python train.py --n_layer=10 --experts_per_token=8 --routed_scale=2.5 --balance_bias=true --n_kv_head=2 --vocab_size=8192 --norm_place="pre" --positions="rope" --rope_base=10000.0 --tie_embeddings=false --init="normal" --init_std_o=0.0269 --optimizer="muon" --steps=8768
Below are experts of layer 7 (counted from 0) of a mixture-of-experts language model. Rows are named gate (a neuron's input weights, with its number), up (a neuron's input weights, with its number) and show model dimensions 0-127. Each number is 200 + 40 x the weight over its row's rms, rounded and kept within 0 to 999.
Before each expert's rows: a language model's description of what the expert responds to. This comes from a sample of Wikipedia text that the model never trained on.

# expert 43
Nationality, country and institution words after the, often in sports or military text, such as Russian, British, Army, League.
gate2,172,198,220,216,185,236,134,211,198,229,214,181,179,200,221,198,188,170,227,177,184,223,151,235,229,181,245,186,207,114,165,187,208,305,148,164,181,160,185,239,239,121,138,156,211,243,170,258,235,291,165,145,179,189,176,142,248,170,228,51,170,220,156,131,188,154,164,212,135,211,208,165,207,173,148,127,153,165,223,229,208,187,196,156,186,165,280,210,217,219,215,214,200,221,161,212,207,227,247,180,243,197,234,128,210,182,259,245,192,221,236,219,213,223,185,178,264,233,146,116,264,252,227,240,159,230,223,176
up2,178,214,272,271,214,192,151,278,130,143,195,189,209,115,255,198,298,191,208,222,168,217,254,246,222,120,189,183,219,178,220,110,232,208,213,223,211,196,246,287,183,184,152,236,217,206,195,198,180,175,215,162,200,233,231,217,212,194,187,213,207,171,174,87,244,184,212,320,132,260,206,260,177,207,171,179,187,190,237,203,198,171,241,194,197,197,254,87,213,139,166,229,258,179,270,201,191,213,137,212,201,200,163,182,132,210,242,181,149,168,241,192,179,119,198,201,191,194,239,154,219,183,201,222,197,229,229,172

# expert 63
Middle syllables of long Latinate words, usually after a prefix and before endings like -ation or -ed, such as commem-or-ative, accom-mod-ate.
gate2,210,226,221,265,198,161,266,344,218,221,258,188,226,145,181,262,227,151,208,235,117,197,194,212,228,217,250,213,206,157,179,203,235,224,217,224,161,216,220,185,236,193,215,230,209,208,178,157,206,195,209,192,199,228,213,186,89,272,193,204,163,190,245,201,298,186,144,167,241,194,219,153,219,231,204,134,254,204,205,185,215,287,155,198,215,263,188,250,278,170,223,238,197,188,117,230,115,108,182,186,216,248,214,238,175,230,187,202,228,169,218,261,195,187,194,222,174,193,146,238,195,245,171,279,270,199,240,223
up2,210,194,113,203,232,141,243,101,185,174,220,205,228,184,148,282,155,178,225,178,175,213,167,143,256,198,173,230,202,199,171,176,233,224,215,131,141,272,252,170,216,144,186,199,246,221,186,195,173,125,233,223,226,208,109,174,116,231,174,221,214,147,199,223,138,104,173,222,187,209,209,237,127,275,215,191,265,184,209,200,217,287,160,151,262,223,199,158,236,214,116,177,197,190,245,135,177,204,225,239,159,224,207,215,168,197,241,229,153,187,161,220,93,174,186,202,182,190,189,223,222,177,200,202,178,220,272,206

# expert 40
Time nouns like year, time, months, century, plus commas, and, digits ending years, and However in biographies, as in during that time.
gate0,264,229,228,162,135,225,189,237,161,140,214,227,186,235,174,181,241,270,154,274,175,184,179,171,179,188,189,164,169,248,204,157,211,200,171,196,195,272,204,202,254,256,170,176,200,159,193,190,293,241,154,202,245,189,291,132,156,156,186,200,170,181,188,173,112,244,170,208,149,155,252,223,169,236,229,174,197,161,176,222,125,229,246,205,188,182,267,116,210,159,137,230,182,198,227,250,221,302,209,232,191,153,130,200,209,198,192,224,271,179,262,185,227,166,256,239,177,209,212,209,184,176,220,251,278,207,196,287
up0,181,202,217,167,168,233,200,167,240,263,226,282,215,179,181,97,246,215,200,237,277,231,178,131,250,133,216,198,178,167,214,151,204,182,239,170,132,226,188,153,244,254,176,147,181,207,197,217,256,183,222,189,198,243,169,229,275,195,169,214,178,113,214,207,208,229,165,235,260,237,187,209,315,195,256,154,250,197,281,143,205,170,201,262,214,236,205,149,173,197,250,277,251,241,184,155,269,228,160,195,156,201,184,195,225,158,208,201,183,165,141,108,253,162,226,271,238,180,226,238,164,185,208,197,185,183,218,210

# expert 39
Unit abbreviations, number words and the article a before quantities, such as km, million, four, a decade, plus pieces like Met-ac-ritic.
gate2,186,263,249,176,186,191,213,200,177,282,272,205,192,272,135,197,226,269,146,179,259,218,246,173,286,217,245,213,142,150,175,203,223,227,223,148,202,209,180,166,224,143,219,272,179,205,198,214,274,213,161,220,265,165,226,232,213,238,204,189,238,183,220,229,231,214,243,239,182,177,214,164,313,246,192,220,221,196,191,270,218,197,159,198,202,212,217,184,180,251,136,268,120,208,260,221,127,235,178,233,181,184,219,199,235,134,223,277,154,234,175,218,166,144,110,191,238,165,178,180,156,168,196,270,246,136,214,200
up2,162,194,152,197,270,226,180,236,185,216,159,201,85,213,121,211,151,195,146,250,221,218,215,98,149,204,202,259,214,160,185,242,179,99,256,223,130,147,228,158,152,161,197,266,137,193,257,214,166,229,176,156,184,189,238,218,173,167,233,216,261,161,177,215,176,208,154,233,221,169,161,249,146,179,257,194,174,212,202,223,246,142,178,234,210,174,183,191,181,211,133,176,133,178,145,201,123,217,218,266,229,230,186,221,168,170,191,211,92,197,179,140,175,225,171,201,240,128,195,221,205,246,256,197,192,167,174,203

# expert 19
Prepositions and connectives following a noun or verb in prose, especially of, plus during, after, between, before.
gate0,171,226,141,233,243,237,228,196,191,170,184,209,216,245,190,164,151,264,156,214,227,191,203,260,203,262,277,145,172,188,280,210,127,240,246,190,168,160,219,220,177,112,227,218,191,173,243,194,221,213,197,163,168,129,260,251,278,145,179,212,178,187,208,208,171,245,211,257,230,196,282,157,212,232,240,216,207,147,184,193,160,264,146,191,186,183,222,235,220,172,168,256,202,191,187,260,187,139,188,244,146,143,155,163,227,227,205,287,252,172,200,204,272,211,213,153,241,194,128,191,254,116,240,281,227,144,187,202
up0,267,231,180,250,141,201,228,209,147,314,183,224,171,145,191,124,222,212,134,207,196,231,164,204,259,219,252,169,209,271,174,178,211,197,281,178,196,212,239,200,208,184,198,217,217,256,147,174,206,182,250,230,271,230,241,211,192,231,244,174,206,198,168,178,194,236,172,139,191,231,200,214,167,164,248,200,245,214,218,170,181,202,191,185,236,230,226,215,150,218,217,144,204,201,234,217,187,139,125,206,225,165,203,253,198,121,174,297,207,157,97,168,174,269,90,263,173,156,264,181,178,240,236,160,258,236,178,240

# expert 59
Opening pieces of words like ac-company, ex, con, trans, imp, plus leading digits of numbers like 1945.
gate2,221,170,176,228,235,125,165,177,185,227,93,223,174,285,204,169,243,221,216,189,173,272,253,165,252,249,230,188,199,154,269,221,177,185,144,223,142,139,250,142,234,155,199,153,223,224,186,166,261,229,123,166,202,228,222,230,154,193,128,221,193,156,145,109,207,174,202,239,150,246,210,250,183,214,247,152,235,221,210,232,173,234,173,217,148,270,199,107,207,289,194,279,151,177,203,167,153,269,172,187,165,142,149,227,238,154,200,201,201,206,246,180,213,169,201,185,239,189,252,162,230,194,183,190,204,182,196,210
up2,195,173,195,148,207,119,187,91,245,144,148,245,189,188,150,253,241,159,209,311,220,151,239,141,169,183,223,134,194,230,195,192,184,212,203,154,187,179,172,229,218,211,141,170,172,216,197,242,158,224,175,222,196,229,201,263,242,146,174,228,243,194,221,253,170,142,211,183,195,153,221,144,173,248,126,208,205,190,200,170,237,198,141,270,187,161,219,193,239,167,179,219,121,101,177,238,198,151,326,236,241,248,212,190,209,196,221,147,140,224,236,227,173,226,198,179,192,262,198,157,196,269,220,164,148,209,215,184

# expert 4
Words inside multiword proper names of places, teams and institutions, such as New York, North, Great Western, Los Angeles, Royal.
gate2,175,207,222,205,180,244,152,267,194,224,116,224,198,220,248,204,222,177,175,195,184,222,201,193,232,186,267,230,152,160,126,186,223,217,248,171,261,231,202,249,207,197,167,245,247,242,97,170,242,135,160,144,204,159,255,218,187,157,183,198,248,199,233,160,153,153,208,184,154,112,260,207,186,261,216,112,225,204,179,178,236,243,165,178,156,153,272,281,239,244,179,142,182,202,160,234,173,289,176,193,245,152,218,192,193,174,255,218,142,179,140,180,171,106,251,159,167,236,125,192,183,203,200,211,175,213,189,187
up2,248,147,170,145,243,183,290,189,240,139,205,237,247,272,229,233,167,237,204,182,260,232,234,198,262,141,228,235,181,198,211,132,192,118,163,196,225,200,278,197,149,209,198,189,240,162,204,236,198,212,142,200,193,174,185,222,149,167,172,161,244,233,190,219,164,215,240,181,244,161,128,219,200,188,277,247,255,229,248,137,171,272,183,154,328,203,216,185,174,175,216,276,228,195,221,150,226,184,193,214,222,174,205,178,283,219,202,220,197,199,207,163,252,224,264,241,191,168,164,158,165,237,232,275,194,283,177,174

# expert 42
Commas after names, dates and phrases, sentence periods, and clause-linking words like when, while, because, but, which.
gate0,202,166,150,232,249,195,198,276,260,215,220,207,220,152,211,212,168,155,215,269,194,201,254,268,180,178,192,165,179,255,255,185,246,225,195,145,199,226,218,133,194,155,173,181,203,226,227,203,155,196,175,210,195,94,243,231,224,192,209,172,211,241,197,167,229,219,218,159,192,190,216,171,166,139,178,193,215,88,163,268,288,222,270,150,209,212,173,164,170,175,153,198,189,211,204,126,146,217,182,242,210,199,232,288,251,209,262,160,242,208,205,269,213,157,208,183,246,124,190,74,173,195,186,151,208,254,139,155
up0,244,148,242,236,214,223,209,199,237,153,205,261,181,223,193,247,187,212,209,187,166,241,219,216,246,173,220,274,231,143,279,205,216,215,168,210,153,236,220,188,178,160,146,176,182,270,211,211,233,241,90,212,100,173,244,209,173,240,155,177,173,152,195,180,217,228,186,175,169,163,177,256,316,203,219,161,165,164,206,234,228,251,169,178,242,151,250,144,234,163,201,194,261,151,250,103,144,207,203,186,167,224,201,172,266,138,245,242,203,204,237,216,218,147,189,234,290,185,168,198,199,167,204,126,241,183,127,230